Experts of a small language model.
Experts: 8 experts in each of 13 layers, 512 tanh GELU neurons an expert, 1 pick a token, a softmax router.
Training: a variant of Adam for the experts, 614M tokens, 4682 steps.
Below are experts of layer 9 (counted from 0) of a mixture-of-experts language model. Rows are named router (the router's row for the expert), up (a neuron's input weights, with its number), down (a neuron's output weights, with its number) and show model dimensions 128-255. Each number is 128 + 32 x the weight over its row's rms, rounded and kept within 0 to 255.
Before each expert's rows: "comes before" lists some tokens at least twice as common just after its tokens as in all text. This comes from a sample of Wikipedia text that the model never trained on. Tokens count by the router's weight.

# expert 2
comes before: " of", " in", " and", ".", " is", ".\n\n"
router [150 130 156 124 147  82 128 131 108  81 118 114 122  95 153  88 119 128 161 151 166 128 106  99 127 218 155 106 128  76 127  75 118 101 112  92 179 221 118 106 101 134 136 115 174 141 170 163 131 104 140 112 146 146 134 144 131  93 111 152 122 103 154 149  84 117 166  93  60 149 110 145 145 135  70 113  81 135 116 143 126 205 136 114 192 126  36 161 149 128 131 150 109 130 175 140 123  86 135 119 110 143 165 115  76 107 137 116 225 125 119  75 141  70 154 209  93 132 112 151 146 152 155 186 132 126 130  68]
up16 [113 193 162 116 145 111 116 101 170 135  89  93 100 199 104 137  75 146 157 124 180  95 172  74 115 113 129 133 133 101 162 146 109 104 159 104 173 141 107 150 141 180 181 171 116 120  98 145 125 152 178 117 151 130  93 143 142 123 122 104 129  76 137 128 131 114 167 146 128 118 161  94 157 120  85 120  96  85 141 168 177 145  99 100 145 115 164  90 144 145 119 172 137 181 158 148 115 137 124 112  63 121 175 118 101 118 134 138  77 121 135  88 148  59 149 161 150 231 162 134 168 100 145 119 153 218 115  74]
down16 [146  94 138  98 104 116 143  59 150 112 133 148 123 145  73 142 125 162 149 171 176 169 132 214  72 108 178 143 118 121  81 115 145 122  88 190 112 126 128 132  98 134 126 140 155 151 124 125 168 127 156  93 187 147 118 103 122 103  97  91 126 177 114 115 161 112 123 159 125 165 123 130 163 189 156 126 147  99  84 132 163 159  99 154 115  93 126  81  93 160 110 105  86 121 168  68 148 149 106 111 155 153 115 146 135 163 172 114 161 158 131 115 166  68 131  87 117 109 112  93 100 143 135 142 145 110 168 148]
up17 [126 141 105 149 163 152 147 175 108 165 193 100 115 112  85 140 116 120 175 114 133  80 163 123 121 159 111  80 176 109 112  83 141 147 159 154 141 131 127 125  78 124 133  58 110 136 106  99  98  86 150  94 128  63 145 170 221 123 160  82  94 144 163 132 108 118 119 125  80 155  99 111 118 109 112 154 103 151 133 121  51 160 115 172 156 152  76 118 131 100 134  99  90 120 184 133 118 159  92 133 111 127 135 114 116  76 144 117 100 132  96 130 129 116 129 144 189 181 108 144 111 120  92 129 178 120 139 153]
down17 [121 113 117 107 164 114 166 129 102 125 177 156 138 162  87 170 116  89 133 116 194 105  83  82  86 100 105 120 150  98 112 165 177 146 140 117 178 136 117  92 163 119  92 162 176 141  98 160 138  98 156 130 130  85 148 138  80 117 141 149 158 145 180  93 111 136 119 156 146 104  99 157 124 113 196 104 138 142 146 135 120 136 153 164 143 138 164 155 201 165  45 132 108 108  90  78 158 180 135  61 176  98 130 156 132 144 107 104  80 152 151 181 127 123 168 116 106 117 183 139 184 162 119 143  88 130 160 105]
up18 [180 140 131 167  87 110 184 139 152 168 143 138 161  85 113 101 133 133 134 111  93  57 153  61 196 134 146 147  94 125 101 188  77 150 118 120 172 135 102 108 159 128 112 118 111 150 177 103 159 147 162  91 195 154 155 119 106 148 141 138 188  68  86  88 116  99 128 122 157 156 120  47 177 137  64 122 175 163 125 118 172 132  98 100 140 184 101 151 183 110 151 101  32  98 115  78 143 189 105 120 135 122  94 105 108 127 134 138 101  51 101  97 200  95  92 173 166 119  88 144 164 115 153  82 139 178 107 116]
down18 [209 185 133 175 145 147 154 154 166  87 101 174 110  83 107 133 184  72 134 109 128 108  76  76  82 129  92 182 118 168 134 117 136 124 140 106 190 141  98 104 162  75 133 199 125 110 118 111 107 145 177 132 137 109 148 117 107 142 121 171  99 112 173 100  97 111 146 171 124 133 120  70 141 190  51 149 124 152 171 101 138 162  97  82 123 146 156 160 124 178 130 115 152 132 135 100 100 130  78 136 158 142 137  90 136 147 122 121 151  58 135 147 186 146 110  97  76 159 151 119  77 119 122 117 171 148 129 140]

# expert 6
comes before: " the", " a", " his", " \"", " he", " first"
router [151 176 179 133 137 116  95 140 145  79 101 139 157 106 146 107 180 130 149 141 138 114 153  97 139 126 144  72 116 124 129 103 156 137 160  81 219 154 120 118 141 148 133 133 140 152 128 194 151 140 176 132 150 124 121 137 143  76  89 169 102 114  73 107 125 129  74 115 142 107 163  98 167 157 103 136 194 175 131 180 121  93 125 131 177 106  91  85  84 118  87 148  76  89 134 170  80 212 112 160 138  64 165 139 116 143 181 142 116 110 124 155 168 131 111 130 167 111 101 107 161 143 211  85 147 148  97  69]
up16 [186  92  77 133  70 124 187  75 108 162 130  97  80 135 137  99 110 146 138 130 104 167 105  85 131 150 144 132 132 198 158 102 134 131 124 167  99 142 124 143 122 141 141 141 115  59 145 135 127 183 105 141 129  78 105 142 102 199 106  71 151 173 156 183 155  85 113 127 132  95  90 148 118  96 166  64 106  72 149 171  95  67  76 108 109 140 143 132 132 164 139 172 205 114 136 153 139 144 125 111 135 106 131 112 126 161 114 123 171 123 132  96 133 147 137 159 180 128 122  97 186  83 137 102 116 112 171 145]
down16 [ 59 178 159 134 133 134 129 154 139 113 127 106  99 108  61  66 159 179 136 126 142 100 162 133 112 117 188 120 181 104  90 124 203 109 145 114 147 140 126 101 105  76 166 117 160  99 117 146  93  93 132 131 113 146 148 137  93  98 142 140 105  84 158  89 156 107 151 138  64 103 139 180  87  64 148  99 163  86 115  75 155 211 156 127 165 195 144 121 163 169 165 170 124  91 134 121 129 128 139 117 194 134 140 160  83 132 138  91  90 132 138 128 137  74 121 116 131 133 153 122 148 127 135 122 125 159 128 122]
up17 [119 133 106 117 156 119 175  82 132 165  71 156 109 152 128 135 128 100 177 122  95  96 132 100 109  82 121 114 139 162 145 121 163 155 116 140 200 131  84 162 151 120 119 103 150 213 157 153 144  98 116 129 142 178 175 127 147 128 133 178 127  72 134 153 112 115 111  59 158 105 128  97 164 139 134  81 100  97 138 122  85 192 122 134 129 111 137 136 103 164 101 162  99 137 105 160 153 103 129 111 150 195 191  74 140 123  70  97 154  99 212 148 127 132 145 117 149 159  80 122 175 125 115 150 143 133 167 136]
down17 [144 135 123 147 169  72  90 182 125 111 112 126 178 116 150 166 121 196 113 119  70 117 185  86 173 131 138 120 174 102 123 130 123 121 177 136  90  92 148 127 125 167 110 158 135 184 124 149  82  76  75 113  84 110 136 110  73  74 131 155 137  94 118  76  81 109 127  92 174 115 135 196 131 159 158  88 129 146  82 128 120  86 100 102 139 117 167 141 162 121 176 120 144 159 176 132 139 146 104 130 125 183 168 138 127 105 111 101 117 183  88 116 177 161 120  87  95 121 113  75 105 142 161 147 126 171  68 134]
up18 [124 148 168 137 163 136  95 174 171 141  59 150 126 150 121 128 143 120 125 149  91 131 161 124  93 179 105  82  81 119  76 136 185 198 148 115 157 145 161  96 141 105  62 100 170 102  90 155  83 141 134 148 153  78 122 131 111 121 143  92  98 121  96  48 140 113 117 146  74 155 161  61 146 129  94  89 142  89 158 142 128 124 180 152 162 215 111 165 116 100 131 131 171 171 132 170 143 118 106 127  96 169 124 147 141 104 166 123  88 153 132 107 196 142 103 106 126 135 104 160 166 139 121 137 129  93 165  47]
down18 [ 84 172 125 119 104 145 155 119 185 121 122  93 179 148 130 143  90 176 122 121  94 130 117 183 116 143 211 107 144 141 150 145  83 132 117 133 107 188  84 157 136 168  99 147 119 136 148 140 127  92 171 117  96 150  58 137 118 164  96  96 121 121  97 164  86 130 182 118 143 126  94 101 120 169 139 121 100 133 127 139 132 131  35  96 130  77 164  90 120 238 123 105 109 134 114 189 149 101 104 154 167 138  87 124 201 162  84 146 100 129 151  49 141 134 163 126 155 119 159 179  87 131  96 121 180 125 100 137]

# expert 1
comes before: ":", "\n", "==\n", ")", "=", " |\n"
router [181 145 180 111 138 136  82 142 170 173 133 123 136 161 141 127 124  99 140 156 145  98 107 116 182 176 122 157 136 143  71 169 132 106 163 162 142 107 111 117  98 107 150 112 127 109 157 157  96  80 215 105  53 112  74 108 114 116  49 138 102 187 157 177 131 168  76 138 150 120 152 149 116 166 154 148 145 157 137  87 141  84 114 121 129 158  96 104  92 107 131 162  96 126 156 125 165  87 132 166 111  90 121 129  50 134  95 119 118  80 158  94  78 133 107 135 185 166 108 147 169 112 108 140  81 183 126 108]
up16 [152 148 139 129 137 166 152 180 114 204 114 154 108 213 141 119 119 187 150 119 114 137 122 110  80  87 120 112 100 142 172 121 144 144 143 121 174  86 105 122 130  96 117 116 156 112 107 110 143 191 197 125  66 108  95 153 138 116 106 188 138 146  28 141  88 115 147 126 154 170 122 167 147 103 137  72 139  87 128 128 162 103 100 162 156 114 100 113 147 108  78 132 126 157 135  88 131 152 143 137  56  93 135 110 124 191 186 161 124 101 107 107 141  88 129 120 196 151 130  97 172  76 106 129 134  90 128 137]
down16 [117 181 141 144 140 118 104 138 136 101 141 134 178  73 188 115 140 106 137  61 110 130 118 129 106 135 149 118  94 133 112  85 131 102 100 184 139  90 149  86 127 151  75 101 134  92 106 100 139 110 154 100 128 127 150 108  95  84 109 159  75 194 101 197 150 154 161 146 186 129 162 117  76  51 120 158 173 111 103 104 125 111 119 128  70 155 142 118 126 103 150  83 118 111 142 125 123 203 138 193 108 101 179 136 162 100  98 153 147 113 119 135 111  69 169 110  78 127 151 166 170 157 170 167 143 125 124 160]
up17 [183  93 142 160 119 124 114 180 103 124 125  93 113  97  38 111 138 163 126  68  87 148 123 130 143 143 133 119 182 101 103 122 153 156 133  73 159  53  80 129 119  98 176 142  98 123  64 160 135 123 129 144 154 188 159 116 128 189 138 137 144  92 103  66 155  98 206 108 177 148 137 171 156 170 123 157 136 141 114 132 150 127 154 117  79 185 109  98 140 124 116 150 178 123 117 156 119 150 120 129 121 144 125 120 111 128  88 158 192 123 113 137 182 156 132 102 107 148 144 146 149 104 136 123 133 148 127  74]
down17 [103 111  56 207  81 133  91 163 102 110 154 124 137 108 124 149 174  84 158 117 159  85 152  98 125 106 132 151 137 165 116 179 117  98 145 150 119 144 153  46 146 139 154 115 113 161  77  81 142 155 121 130 145 131 164 104 106 156 169 127  84 113  80 168 150 157  99 113 106 142 150 136 134 110 157 185 141 120 143 141 125 120 147 102 163 131 153 129 114 181 163 121  99 144 131  66 156 107 167 164  85 108 152  78 157 147 113 130  92 106 136 159 130 124 173 128  92  38 122 135  99 124 127 101 163 177 135 156]
up18 [114 158 120 149 137 167 106 151  91  98 145 146 146 140 189 104 108  90 182 122 118 104 123 109 139 159 114 107 125  68 134 141  58 101 233 183  83 123 122 146  86 115  82 145  80  88 136  95 165 127 225 141 105 164 163 112 172 122 110 124  80  38  95 111 139 107 160 108 140 131 146 149 130 148 129 129 108 125 179 102 179 113 114 109  67 112 145 122 179 171 134 138 123  60 119 120 120 159 143 120 102 117 162 171  66  74 184 131 184 113 186 123 160 128 123 108 181  92 162 202 128  86 162  95 155 108 116 135]
down18 [141  67 153 124 140 148 124 112 155 166  79 145  67 121 103  82 134  17 173 138  87 180 118 129 105 146 114 149 166 136  97 178  87 111 142 131 114 172 124 108 114 151 103 135 126  78 180 156 158 118 169  82 155  86  93 109 120 159 120 152 161 178 158 148 157  86 156  92 163 157 128 115 199 129 107 111  93  82  75 133 131  95 171 177 137 129 159 104 107 156 131 156 133 148 104 123  62 145 110 168 115  57 114  70 102  97 134 151 150 155 115 166 116 155 160 179 194 146  82 104 176 116 133 141 167 148 152  98]